python train.py --d_model=224 --n_experts=128 --activation="swiglu" --init_std_router=0.00874 --norm="rmsnorm" --positions="rope" --tie_embeddings=false --init_std_o=0.0 --final_lr_fraction=0.0 --train_tokens=319500000
Below are experts of layer 2 (counted from 0) of a mixture-of-experts language model. Rows are named router (the router's row for the expert), gate (a neuron's input weights, with its number), up (a neuron's input weights, with its number), down (a neuron's output weights, with its number) and show model dimensions 160-191. Each number is 500 + 25 x the weight over its row's rms, rounded and kept within 0 to 999. Numbers have three digits each.
After each expert's rows: a language model's description of what the expert responds to. This comes from a sample of Wikipedia text that the model never trained on.

# expert 13
router:477550484505496467563480519502509505515497522512528514510522523457500537431531479511506450533486
gate0:442508489503518546464491495457506508462463467468516444516557457517505512528536483526515498516470
up0:490461466477517518503509489476551523513471470539466524513494462488486463515555529488564553520487
down0:488518488457511522524518556481509506515521494502504501528511459555494516499516482503506510483524
gate1:492495532481494479504496489453500469497471504501459477472449497537498463509500548430493514511535
up1:511527482519510485489447475496512493490543535495489511483509494500525523517478514516474488480443
down1:484523528478465521498478467526521477501516535514525496496484509468485476503527526510514482498516
gate2:555519481487468513479516524546503486491522481450491497534528491517500484480467500492500474503490
up2:515509502525487482494501546483492499588512479516492500500481490506498522524496512529526496496467
down2:512536501512513428494464518527490512506454514444491491490513499532512503478517460510472494499542
gate3:482473480526550488514516509483522522502520525430491477503509489511475479504476519473501489480475
up3:521494513502506496542460530522501471521497500490503488448474563495473489461551481541507514530513
down3:519493503530505452530477515494503475493513504509490534495520479485527537529489488469531497552500
gate4:500471476559495476491530518473527521533508502499492512487521472518486494457557537518464496482513
up4:478498504537511474528515446534522506478517463490492479512491498480497506499457495496498491482520
down4:507526489543509480482524529519478503546490467461487460506514509505476466501517481546509507518471
gate5:483528515515464531484512494508527488483528507490475515472477512506523487512444512501468501511496
up5:468521473572521553515483440504481535496533498530512453531475515472497502492457495551464524525467
down5:494470475508488528472511511464517497491527500456489496484535506481496456489503505522468510504480
gate6:520495496455481525512490531485512491537495516486489484504556485530491472535478540454511531514506
up6:525480481403541521514492500477541481481472482526500473472508475526501480484494547496511477502504
down6:526523491466479529510503464496527494501524501491516512485491568460529503497475505531486504503509
gate7:507526542526510501498521496499506511510487529481545484494522485471498477498508500509476485504493
up7:523458518520492523487493534514496511465515504513488440516530502533516490545473482514470481483447
down7:540473489531470507539476476518503481476491540552512522511497495460534503504552496558476525495466
gate8:521484511499495514460520497471539511475501477518508504491510485458488464497504495475545535501521
up8:475526480506524471498491511467533452497486444528490494522520497498510486493544482512448509462478
down8:483536477455509479485485504478514535517500503508492544512465525481487511502529480504496501477505
It responds to: Word-final pieces, table cells

# expert 21
router:557507487490509475477499494484494503489506512490440483487532504521463515483485476508499491463479
gate0:506476501521482508511510501492507503493512499492497494498455483470522504494473456510495461532514
up0:507505448480471478477515523506457513521504529507501477511471504473494471456486538505502526509504
down0:542522506508502481479518513491532527567493507459489490483517525486457467504516489531472472507474
gate1:492492503502435504489467489507494495496506473522557503461519525501509498462487514497501500495485
up1:493510493493572522503510507500496495515501532492429509535476472520490483528511502513506520521515
down1:503472503518411493498516505545562487514503512496507503509521491467530521489515562497536491511514
gate2:532491513474455475514476441558519498478509462523512530501480460522499488463506525527493517502491
up2:537513517457446469485495465554518462483502483538484509512494489487491478482545522493484523477517
down2:488525495495482499520462527493518466456498507513523518480502501486497474516518509491460492546526
gate3:539495510527495498470491497452506482449502488550497478510484532513483488464472474530539509516532
up3:492532521484533500472502516517515555496459493495524509476482482492508502444464544514489503511522
down3:473525532462542477499535517508508496512494471541512477532484499518525511477554502469464516505529
gate4:490541502456484533516495489556483517517501500512505477535500444522491532422494441470486480497473
up4:476474474525512499478487483486517516490485492528503510477472542486516495553521546527499536505509
down4:488537487496470527506535478529530520480508512504512491495542503483555507593502498521542502529492
gate5:515505490508480490480501479485495581509530470518439530488557541494466465508500487495500527496517
up5:498500465458537544526462554504493446507439540489538513518453475526489522448490521512484454528474
down5:480518519544500554481499481522500502527477502500490511524505512483451523472474505482515506535534
gate6:525565480466493511490496475609526510535493496517489505479520493549448537524524479480503457487497
up6:458454520562532481510499506404475493460507512483507509499461513456510453464505516511496524482514
down6:507463514526502515463485512515512502493480508502464510512472464439482497507532524499554482508513
gate7:511506505453473500463568485485537493493498492511523462523515525517505498486497472539515478533442
up7:504517522451498483458537463481522493496486507499506489499507534499491505490501440533517476520457
down7:513508514535519517535439519543539507529527537512524499522478511495505491534506476489495504498528
gate8:518512512437500506503467484498518527516551481515532507500524506491512533524522473480501468495481
up8:497515507483507539478451489536490528498527495465516495505506507549494494518554508491482511468485
down8:533554500522517470517536516479500450523469515504519509514518457452550530465487529519527485529509
It responds to: Year and date first digits

# expert 56
router:478542484500494468566483522507506514512503524516532514506518522451501537431528480515505445535484
gate0:533474485484552559530526507479481525482524474503458539516514477518538511505483527485473515527529
up0:526483511498519496473521486446529524482518505497536479491501520467517547516531478517552506466539
down0:513498522512517562525520470467510482464513481512541491505522478509520495510479537464567493472478
gate1:503502499518515569521530479518515488477471509476492527509549490506508481511517473490520501495494
up1:477516511485506508525507486536501486466453531466494523520457495506482521535483458529519502499490
down1:507478484544491492465478508499540524502472488530491480534494534488472495516488454507493550504495
gate2:519463490503493504486500508472464501512505458491484448540471497514486520515495504482487473543470
up2:463486498521508474512493487512573517504496506475496497474533489506490474500497497493480507507548
down2:495531535497452450511476474482504520495512506540523521477520482535479521494504493517496505505457
gate3:510463485487526489517512475520490515528493471517523452485451489521492524518518478539483480473497
up3:463514530495454519495530479466505514561499474507434496481474534483482532509488533433516484495495
down3:505504479512520512440510557483448514514458531530496510554486504505507496541491479498504465491510
gate4:513551480497501490513511513488498524499543500532518517511529493495500489537482497494481521464530
up4:485515489502449510443495549498493495440540503498508513467497528552500514492515528485505518483535
down4:443508528487496493521468524516486504505495500516516455479531538540502504551501492513488520444512
gate5:505513546476472517504543504507496476469485512523472487501500469511535512493555517473500522520510
up5:529468508501533530496515548489502523504516519502507516515500554505504478523500496505512502476532
down5:500519509521534510500505507492518511531490460479492469534491499504485482515473529499511478460530
gate6:493434512507501516472507524508511536473502494451490542535464515500521489521487515466502503526495
up6:476514507531505508520479483494479511523483521503507496472532465505530508491494484516503554500510
down6:462523472538487509511493485522486505523486574518501507530445509479521517478497535459496530476531
gate7:550485492471500524494545496488500476504526540500506475479514553557509492483481459519489485479489
up7:502517534512491463526532477499476511499505523497474474511462530528505482487480511532478431501535
down7:503530488505508458446559535532494488480454507514492531497530463503510471498491494487462471488492
gate8:545506509450506443486487473522462457506436501518483453506506513513544449512525506475477479541495
up8:471442478494472484451496519536542517488470500466483465477481514478547543440439506476514482518472
down8:538505547478495484504492501506461516520467515548472533501470497499471484492518476533515471477542
It responds to: Table cells and numbers

# expert 23
router:470552483503498467561487514506513514510497524516528517508516524451497541434530485511504445528488
gate0:525569509505521480481498546477538493535517524455505479504507482546499473507518497479479557479495
up0:499459510490497503510464514494489521511492518485510511461472492525542491489514538484525538512529
down0:483513493482446531549470534518530509510519496491466480467521491482511496494484480516526515502477
gate1:520484499487526523518482517494516514457552499484483467549477514500505481502496541525481501456535
up1:514488502584513456510512480510500543512461516515514491478482493500511504464482540484501518469497
down1:516494479555517553518526499488486511495517559514498488496503495453521505502497505467536487500524
gate2:477494535521480520479523486482489558523520475548526479502469480497537489485481456502530494475519
up2:498516531454488509492499491498520515512531546494492518515524496508508512483541482501473493520505
down2:483488478533509528499460473524519467425507467539503481466491466476547497439477515509524488474477
gate3:482495468516505515561500483498499509494486539489462482458493506485523471445494489500481518519458
up3:491549519499486462464528498517536490497532513440484528488531495483463493544501496522490501554485
down3:496465542500497498510512511480481442521485547494452519507493495469479512513479467488471489484538
gate4:507524490515453480485488488500492502449472501498478496497478491512495499488499516553528502465553
up4:510512520477458470483474493467483538461467498515539516523504512475541506484464509494463499531483
down4:482503478535518533503520545525477497516516482474513554500504518526514501526468482513494445452537
gate5:517505494506492486508523480472518514514517519507491496479526514462509449494507449477493495500494
up5:473483483510554478541495456521495525534448508529490482469460526467532486494516464470515457484499
down5:508491468492447547517498467499453532505538479524547477515488455488501472488532480524532543511476
gate6:488512488475506549490561491444493556553512488512497501465523465466478479496529507491526475531531
up6:543505473500477432502528527544511476547463489482494560509520496495504499492508484447499543496467
down6:489528493504510506538508496511500476546492484476506534519506501544480524490502495495517480534496
gate7:482516523513547523513511547474503514480475540477493485500545509518507491457506530496506492514484
up7:535552490474516485502480490507484457516476495501493520490504469484509506502453513485507484452517
down7:483478546496481464457444505471528537472450503492488486529521514501470491498483492486446511500496
gate8:519539521488499506503497516482492530540415523426494492563524529442514520488518494512495547508512
up8:491492514464495462504496486471503464508470509487513516499490493455470494489526527505475533520535
down8:481496515519492488491505490472490495483501488518518493487486472497452486505467466525488438495536
It responds to: Institutional nouns, dates

# expert 26
router:491527484445553496542496526511503527509463488472520479468521523491522518527455491490480503483518
gate0:524514529499524559530508472486489500484493514502520535515491509512510508516474503506485479461507
up0:493520531492496551546527477480501523472489511493519526515502493518502525513467485507482496480532
down0:464465485502495488491463506494479513538493493472476497521483512512486494465549510522519513525521
gate1:482518467441471503532505438513472462530523515454490494457496532505524529557466552531497513488536
up1:465502513528528499487491523491507530472454472535523519510531470487489473501503482516511473458526
down1:526481469465470509500506518500502478498491502553489469505464481523523515509567538507507499516514
gate2:509526502452520535458542538508510531500524473516466489469499522494510509515509514520517508487501
up2:554567485514477482525480511537473484463520501513509504481541489513452484531516510472480443529516
down2:501508496483470501489520481488508522527513500537454486487492434488500498488435468551515485496495
gate3:490454507470506543463521498563488471493477447486476540495485471494497476506478521464518493480496
up3:502520515483508503492534482542505505487515452507526510537508442516506471477481512486497537525488
down3:533523504514516529461446505474477518501488524529500497507543494518540522475522499529512534486510
gate4:497502484473482478511498493489518503511486486460495493501495485533487489504516509539472469551512
up4:524478547477498496487535502486508500495509508527496513497553519502481510505515489454535508471509
down4:487505479484509505585512509463507478495489478501520469482547499521474491491477491482512522489527
gate5:525506526468535487482523476481480509503482445462496515555531446536522508483490475522491463464540
up5:518494500482552505497524479490485501523487496439512487547519454501477502488506483485489468471537
down5:461521518506498493551487525526502506499514514507508496474508537486473501470532542515484473504516
gate6:552514531494531528486493536530478544469489517505524490495471517471468476502501476511501482513526
up6:453471494502473508529507456491519454544527510501490505520526488524518504484501539492498479516512
down6:518472525490568482515503483500463543494537508528504491565516500548498511463467486516496458520492
gate7:535511531501509450454510496465513500467505532517520501504556530442480543514484490496521485473506
up7:486501458523487535519487524503474484494489457480491495540475488532529458479507531512478523535517
down7:553492464526497512511526498453534495453474478483513490488509531508517496528512498476542486507507
gate8:546476518486472546445476509508466528462522515522502497506490513479570488562502481533507497487494
up8:470532452505477490509512469507534504529508462466486482493481517528435515441481504491481481529524
down8:493462520510484518499547499478482536519473519552511502488509499491546514560508472460518529490533
It responds to: Sentence-ending periods

# expert 34
router:527482517495481518506543504453494485516488514515520481505469499500490514466513537520484470498459
gate0:505450545468532500545559482471486495483495499475487493505485517537470520481494508523502493520493
up0:488465480471496522517505454516489509492514489468534508524472495493486520471492536514504497521511
down0:506486519529536526550477475542512528516467515526499505473476480545537479475479562443549498496495
gate1:461476512485541521519491502529490497500468507527490474502513454503507501515514558483515451494469
up1:535521526484520519513510469536489529499542497508511489536519510459508509522500522478532414519454
down1:540528522562493502525483448512507475493513499495501551476518437501495464485514484461496505497488
gate2:516505491517503515483513569461524500508481496512505474491556510501521526534458501502520471513521
up2:495525527549499512496484507521523518495514466504498522530470500511470528515492424500444515491451
down2:482510488525484453490500493472541540496541473494503469473506462484530528537489471539469506507526
gate3:469456518529484465500501516499527551513538464485466546477542510504468540459535541536522498460490
up3:525468484555522501530492479470503512528541522534511510453537507475487515511514479498514462490558
down3:504517496518478507485450491526486514498510506508482554507507484515440538496517477496508514514481
gate4:524529492473512489480484493487458495504524552529493541469499528504520513498508510506517518477471
up4:479451525515466519478489484507490515528485485475487462504525448492492468534483506475493489511550
down4:559521483472504423556522498456493516486484480490489524535520517513507480549493517487508531536575
gate5:503540500453489513510514447544487517525460517491532482477549460564502471491544528512508533533480
up5:567496475471460506514511519480524507500459522524523482481476510567524476508517453506507519531492
down5:463488558440462530510443486493511539489502464531496494525543477515508491538490535553487477532467
gate6:522485552518493522495499451508485523501472552500558506497504482525468470516495479497466519473524
up6:485516496458496492507463483461499524504452465516510491533504483468525502511542503487494471450527
down6:509490546542481536473509479536464526500520547518517511502512506492525521457520500508543495488477
gate7:504480519522529520495525504510528494507486510518511524487489523506500456473478483473559466511497
up7:520503480445516510473470517494513528511520496500468478508517513497527498523517514465481558482532
down7:477492524541515535508471487509493488482514495486546504457523523533529481455485491495492473491490
gate8:522434468511522512479542474506475515506513513513502508448486499476505494538498508492492536507435
up8:483521501466529473496491510515523466521480526461480497518496537485542499518477525492485497487537
down8:525553484498520452490495485486498510515526525518474463544473496461523524514523496491498497526495
It responds to: Mid-word name fragments

# expert 32
router:532500511500525525485555504489495510509435487466512483544469468518491530465527516518496499508450
gate0:500486486508522492498494493493500516516462463453562488516495491498466502532484551506471546543490
up0:521464501482439495499471486520509488534529505540460526462486526491512504505541474538508470483507
down0:549482534493506492554484512512455504501482479451479537507496465556530521482476514496460530532526
gate1:516547487476442535483479519496532526547482474471498472501507493510502564519438520482510529477475
up1:454499511494505497525499505528485486529465471424547488513478508500493518509503503511471499510477
down1:526440508484559486508460494546520504512498501478468503513501476502479431485497527474499512508506
gate2:498442500519520545506514480493528512461485482456507517508536492533519542539519488491507543540456
up2:497519486496474474516463491526496504472486514490505491442533500514442423468500469554530517492493
down2:529499462546485561519500525484519520477520469505532484479487501481466523460479476544491438464480
gate3:518473511477533516518515490492483518438502502498505499515514484501516536510528437501495528486466
up3:498493461493498541500534520481476493485502480475506496485530494554538531510467474509476531475472
down3:522469498439494492500454493494512540494491512514446487527545516452494521464534544465484479488493
gate4:505515493503486497480534498511548486512509509525475508475497505490470487515540507490529517467524
up4:525505481541511543511514487500512485495522514492488510525455508502527507490508528508533487509509
down4:502451494492504530569503487501484478505488500500479511487475473531502522498514494532523550521513
gate5:564504491482477474473484470492444503480482568513546510551517539532487519498492506552484512515498
up5:554495508469516467484491527511467499484500541529526536524473548534516514465520478502515502484512
down5:516537500434434433490492481525492525499503493502483544479465517451534479494498524509465492503533
gate6:521519495494519489495537440475462516534503475456456495522511534488523506511579494508514487534501
up6:517497515474496504515499491514516531526496489481517517550547494495434497503481495507472469541533
down6:458515500470469468503504499495468466510496509511507520498454437536492534511487511508445560472461
gate7:480462487484510503528507501530494502530440499476500526499511507460467494496545470525528460515476
up7:485489520526495518473448514512513519487542488487477526512502478551500503510469541481463492507560
down7:475497503483547490467543467483525475487483522520539522525472526475493477517509522518542477477538
gate8:552544542504530492516561512505459553484502522505489510484480497482483509523524542514489479521494
up8:528511475493511513504574498479537493522484532487489504541507507518513491527502477506508536551509
down8:529486455482487473480484515490463497504492466536571516527519536510510473523508447504468502489507
It responds to: Non-English name fragments

# expert 51
router:476546483500499467560489518503509512512496518512530515511517519455502534433531484511507451530482
gate0:502519539539525467504478508502436485469516503472477518518533485498491495510465507520486492522496
up0:468478484468544484482491510472508493481494476504505449434499471546557520477472490489491492493469
down0:509469537505486484518511498509500530452483525496439494475537489482500459536529506538514473507478
gate1:465506504480522487557491513496505478490483503501503529489505456513532495529511533457494492530530
up1:523524481480490507497504476504474506488516511499504480507501490500455515527514506507528505530533
down1:513479497483521502515538470536527494534546489456530548470479536531551467473496467509505493533500
gate2:480494511523476538493537534514452482456484467489458453502487551506474442501514521466500499462492
up2:492475528500519489472481519512493468533461510481484468499523529498526500476511464501521496500498
down2:512502494537497529484503500513474491501486496469487506475482528501500500495477542475524476468471
gate3:525533494426519488503489485451481549513502466508469493531498438528477527480497529487501446485457
up3:531487522464481476528497498485519534505532489561486508493493507510491487504527456517489480472511
down3:446489495540506488501517500508532521513499465491504481492535519490460480479522525510494472484503
gate4:521465519490493480540532436492485539485557497500489482486521509524524517514494507535481533498521
up4:533491469531526472448468534482507446532464518491486462496500502472478512496494561459463491503491
down4:513536518469494505521492530502450514498464505478482508485509486498516487472576456525530500500505
gate5:540509454508507482472482495538530472499529485523524490499517535483496520501507500479551526528523
up5:485506463513524539545524513512498456492518469536495498505462483526525507520527502512509441511494
down5:474494541536542467522509469518476479509494500472523502502519536541507482463503494485476492508531
gate6:494511482487449507469468499497514520471518528506491495502513507502488474491494517473464516490511
up6:503476483495488460499511543483502478567501512502511527508525546536533467456552502492489477475521
down6:488481460515535520502532508502498537500571478479504524483512518470508488496454462519526523460530
gate7:534509494526522487540491504526529528521520472526514514536496503482492523514521501437488527480514
up7:486525482509544498502531515487503515489505451519522509565543519497511477486494501471453521488491
down7:500484501470527469486525502470480511479513542506483504533518477501482521506473505480466496483486
gate8:494493524478518459495520480478537519517528463482496534432453492502526499498507454476499516488510
up8:511447444511504489497498462505488484537505497501510508512530451479516488475520536484535488440525
down8:533550507506481517485486423509473535446519452511499533467492506484492493505521503486483524532516
It responds to: Foreign names, Chinese text

# expert 35
router:485478511466495466531479481485500486509500462517491480504441490472529482462512480503486500507462
gate0:476495536500522501488481501501485468469511468503450472502455442500516495537480485494515537531491
up0:517511500495483485517499467526453504531524502501472528482447509504475505493498492473517484474484
down0:490476446508548495482513463486491493490530511442514507537503533538455494452539528502536467507494
gate1:496522524500473517493521505476513493527507486490509489507494500509515505503506542488523482533501
up1:494505467486517529526454504507477477458506519503502481480441475486512531502491491495477525468517
down1:496521499513493525516538535516486477437516522475497502500523480492504502480447473527532518523499
gate2:471505496454532452465533549523513480481495514484504482457481493483536450512510451498507514509520
up2:502516507484481528506501520532482520519486492547455511463554520510530582527478475491520564487461
down2:524520516520539548463506500530457482527535538529456518473529460512564510488464505469551471509536
gate3:516481457462495531511483495498482501530477528471481473515466468501510482538515453527533485524460
up3:484510481499490516520542479455443495534513546490514455472480520541568485500523461479500500481524
down3:530489501532497509559490495474548501515484531542508474521473492497498485449470507558491490485460
gate4:510534524469471532458478530536529496494477512498512531493500495485532485506470512514496504570499
up4:471521494491501483490494503502498468508544474465485468533514521491471466490512460518506526525467
down4:500525486472461525434503498532496512495499478523527484520529499506507495547466534478553524486483
gate5:498510472487529482505503487462529471519530490506508521505466526497471519491501480518509468485503
up5:521496500464511481483470457485495495528487458499481484516478542485533463538518481498546497473494
down5:495501465521481534486457494439479479480505464505559495519494481467488538513486499522483492491506
gate6:486507490451492498527497505469541536500501489510493484523477485516488485485530484492546478509546
up6:464486481515478484496478456475495475485508492551517487490470480520494515523539495516499533506500
down6:503518499469489498526505523497476493507491478485481500463481501468486553506472501466520525496502
gate7:448472522564505528514508474452464447520486481528491520530464498477506504517522504501510532489495
up7:513505495476492450536492509436504505547490515481504488477495512470495512543524522515524463517501
down7:487465495506539499553493488497524486471526505477503490457515464516522479459497478505570494495501
gate8:480498469528497486523487462518437461500505501520518500473466534499531506461460494472465513502499
up8:488456487449466511491523523496484491484518531511527517480519525481481521489480560533488460537537
down8:456501491447451459488546524509491512498503511545513479524473499458494518512487465474530460494534
It responds to: Mid-word name pieces

# expert 41
router:504472478474516556466497494480527469525457536503507484516515494469476482492486495521523466509459
gate0:444484475471519526495494496505500512541478499478500512541505465485485521509495491471495495521521
up0:486509493472456544503499500498532524505476510461506507483492474514516525504493455506519482506547
down0:481480524500525505496539468470543480521489501498522480498469535505508508490489524537528527553528
gate1:469495483430485521502504481525466464435475546529466496510512465531520482499489500482472482501509
up1:469503466499526461491509509472492543451528519534473520515530540542510469480550552495501528467469
down1:508463481515501515429502476515507496543484470522485447515539557529496483513530536466500516501506
gate2:479516470502473524503551488504498460482527491526430511463469530516504479481536514528495498490490
up2:539503497446512546522517499538490499521552474506498490527492496562502459507479504519436473476527
down2:465507514480520522501503477493423490449503540476517474463479463483524483487466468518496511499493
gate3:541527480515499513487522494527493511472516506512500470501532492497496511483499478488511483555539
up3:468482531495557505534437489517483491527523490480468507505459500510523509528497534508516553477498
down3:529453498494455492483565504476426549511490473483533460480459506507507511536514499533507485536524
gate4:528485546473531493537476512517476488526465507483481423502478472513489533550477489485485468480496
up4:510447517486549516498492517458477492496516492487507499482464502462512548502470501519503517460454
down4:486537430497500510490514485480465524525482494475486472501531505477484466507489464501535487495444
gate5:526514467490545506533493521513511488534513503471519529478494493501503484486515482527505480483496
up5:504507501496496542470498446473531497487491501495474454464517474454472482548502498531551530480468
down5:533484517470488489486472504508477515517510516534441461492505464478496529544530500509518515500468
gate6:515448514518523499492500503531499468504475531477512478476525486458455477497482476546545493502462
up6:484525516497477552531487493522478518532508477503476493546478487496499478500477496470500501487514
down6:522495495542489499553469504534496515500520484509581518510485491493477485493507521437515506502539
gate7:480480538458542509479543499450572508490504522477480529502523508520490485501484509489441484530510
up7:523491517512453500507482506535484541481504533469495495512478495487539509486548529505523537495487
down7:492490470525510504485495492507515488547523467467507540523482545505461533488458514534475498474466
gate8:474496484491491489540476511505517429523484516483509477506484489472482461510493496518509506498469
up8:502495467504491514514515498488468485506485515491548490539476502490491464494455507493539483511492
down8:495498503505513494495488464520503496457546485521501427496510521478506522549502469466465507489510
It responds to: Z and foreign letters

# expert 62
router:495529518502519469484516533452463508528476520499504498510505478470546484523503478524501494523492
gate0:513478507496492470520497488496465482521521516465497494487496506502512513480486483516465497466490
up0:484476475518491567497493514524492486497471525501504486508470516496528505546483504485508498468488
down0:507585525501497533492521553489501535529506466507509519520537505529495477517476456495480519503519
gate1:471493513501527493534522526486510506546488530496467504481500489509508514450490477500485521526513
up1:502484479534493481528520516517543514533524504497492524490487484507517506480498465493469497555509
down1:489518527494501501451488503470534488493578564474471481500495535490501502505503509481489474482498
gate2:504522515491498497490464532536510472534502458502514538533395453496498486498482462493500536536489
up2:520508523520536483504472488444508475492549477579484494532516489530423528520488493520519477521515
down2:468457540470472479468475535477482486475540527523486476496513507512532521535514498505516512474498
gate3:542514497507520490501502507468543514498477482509529469576490482483564488496497489488486510471532
up3:515512530496513474499497513513542498488473512486475516573491501509558448499517492514452489494512
down3:472489515516556509480524501495523495505484510494419529498498514526483475494486475536497537505501
gate4:501501558509509460523500519445467496508493511493489517477451539512520491514505503548493487484532
up4:504505429512460511477489531537470465534496521500481480500505492493512520485520517467516514499451
down4:494514520535484469528443522479485503441491465488536482507486483505478490453465530448538491470529
gate5:492471532492498492481501476480501512498513474486509512536486452464501526467481501468519555498477
up5:502468516511513471470485530514529521508477475472468492525459489526528478501476511471541526531483
down5:509547491496493513520514527551509480488520514503510516500463545490533503534499508506504441494473
gate6:514522573507514525531554482474492504528444499490491488526492517467509485479514465515531530532468
up6:501504423465509471499454469545493487506516498496497475500472472518507555479535529452523477510509
down6:478523508466452510500503510521462510483488497530498494499519539511517477514479470441493481454520
gate7:498485446510493536489518536482461484493457502486507516557495521468489478488496503517498471496563
up7:505510467501506520507522537523501478491441491503534515509544518491480484528481469529481491494538
down7:476505497500489503503539513490489520489465497515521485516428502477494486538490481510499549437496
gate8:472499504487535506521464524523486487517523464521500526487501526517502531449509519467449496510550
up8:510478502491473553504504517495476504533499502525453479495465509446468531529536556494501506517501
down8:507506470520514509514461528518484463451508493473505522516490457475532502464512500492494489484500
It responds to: Spaces before numbers

# expert 25
router:476549483503497465559484517507506513511496521513525518510518522454497536431532479515505452527485
gate0:488495459514539482521531529502501503486536469460540491490483541490510506496508515508517496497445
up0:507474470472475537484514495478447477485543511544494516494493527531459501510450511504476472477463
down0:536512531497518514493461508497525529552490532527514502500466502500490507461502488532526526475524
gate1:549503492491542511526499547504485481503508510479550472475502475516486466521488504487430508466526
up1:514489525559486486564478475497478478504483501492535527482511484505525523483501473498567493460475
down1:509476504501504514461579514509497513517515511483454505476469545500503509507500469501544468503483
gate2:486485518494524492473510505431480538455530495525463525483472490459520510482518498502499501437499
up2:483517496544478522455498499508517512492494520492457522501494516520470488436455528502509488513513
down2:518523512507490542478491519421512495446517512483560501450497514477544531512538526473528510524538
gate3:468472494456515561415489492504427499540587535525515508470496469493466472490485503518480488486475
up3:496547518512492521505550522523521511511527546462538532525484483501453515485527464445522500483507
down3:465507503506512506510488487476533498514441468516503500504474515505516512490489484501447526467507
gate4:534510544505505518492484457516496503443505515485482511468521486497492484499500515472477456440512
up4:503533518507489512496496462497445504500501522485505536509459471468459454540533517524530509493495
down4:544532444556510476471560494509462512483500504517475507528457460513487478475553516510511526488503
gate5:519525523475484493537495487506482484496482500477456456454525542528506520528491484551456502516472
up5:537523479567503473541534486521506521494520440538479509501514483512538486513461532523512472487428
down5:531539501466494474480432486513550492473483455465473477519528534523463516479516508515522494532483
gate6:478488501485520530492487500477481459447511517515509529540457527480468445493496491495519513444479
up6:512526507501502490463500487508491482520492490494512503499435505473502510506526478501535490485501
down6:504491497464531523520490514514505480519485526517534513504495490489501484563477510461514487491483
gate7:543454513499500502518545454510540466521466503484507477488465505524490501515516503506473503532510
up7:504508535501525513494512490488514503486498506477523489522471481521475491515483454484526466531477
down7:499525476490527476520493529459483468505478491533505504471502475479546537480457507547489512466527
gate8:469511496490503536479511534471504492520467513455506534533524503533461528530505463483550499450543
up8:494495453509493471506507482544494515491478505527470526469509482509465487483475483495486497503482
down8:491489526475530528506471514502458508524494501500543486492490469510520496530479525485496506490492
It responds to: Sentence ends, year digits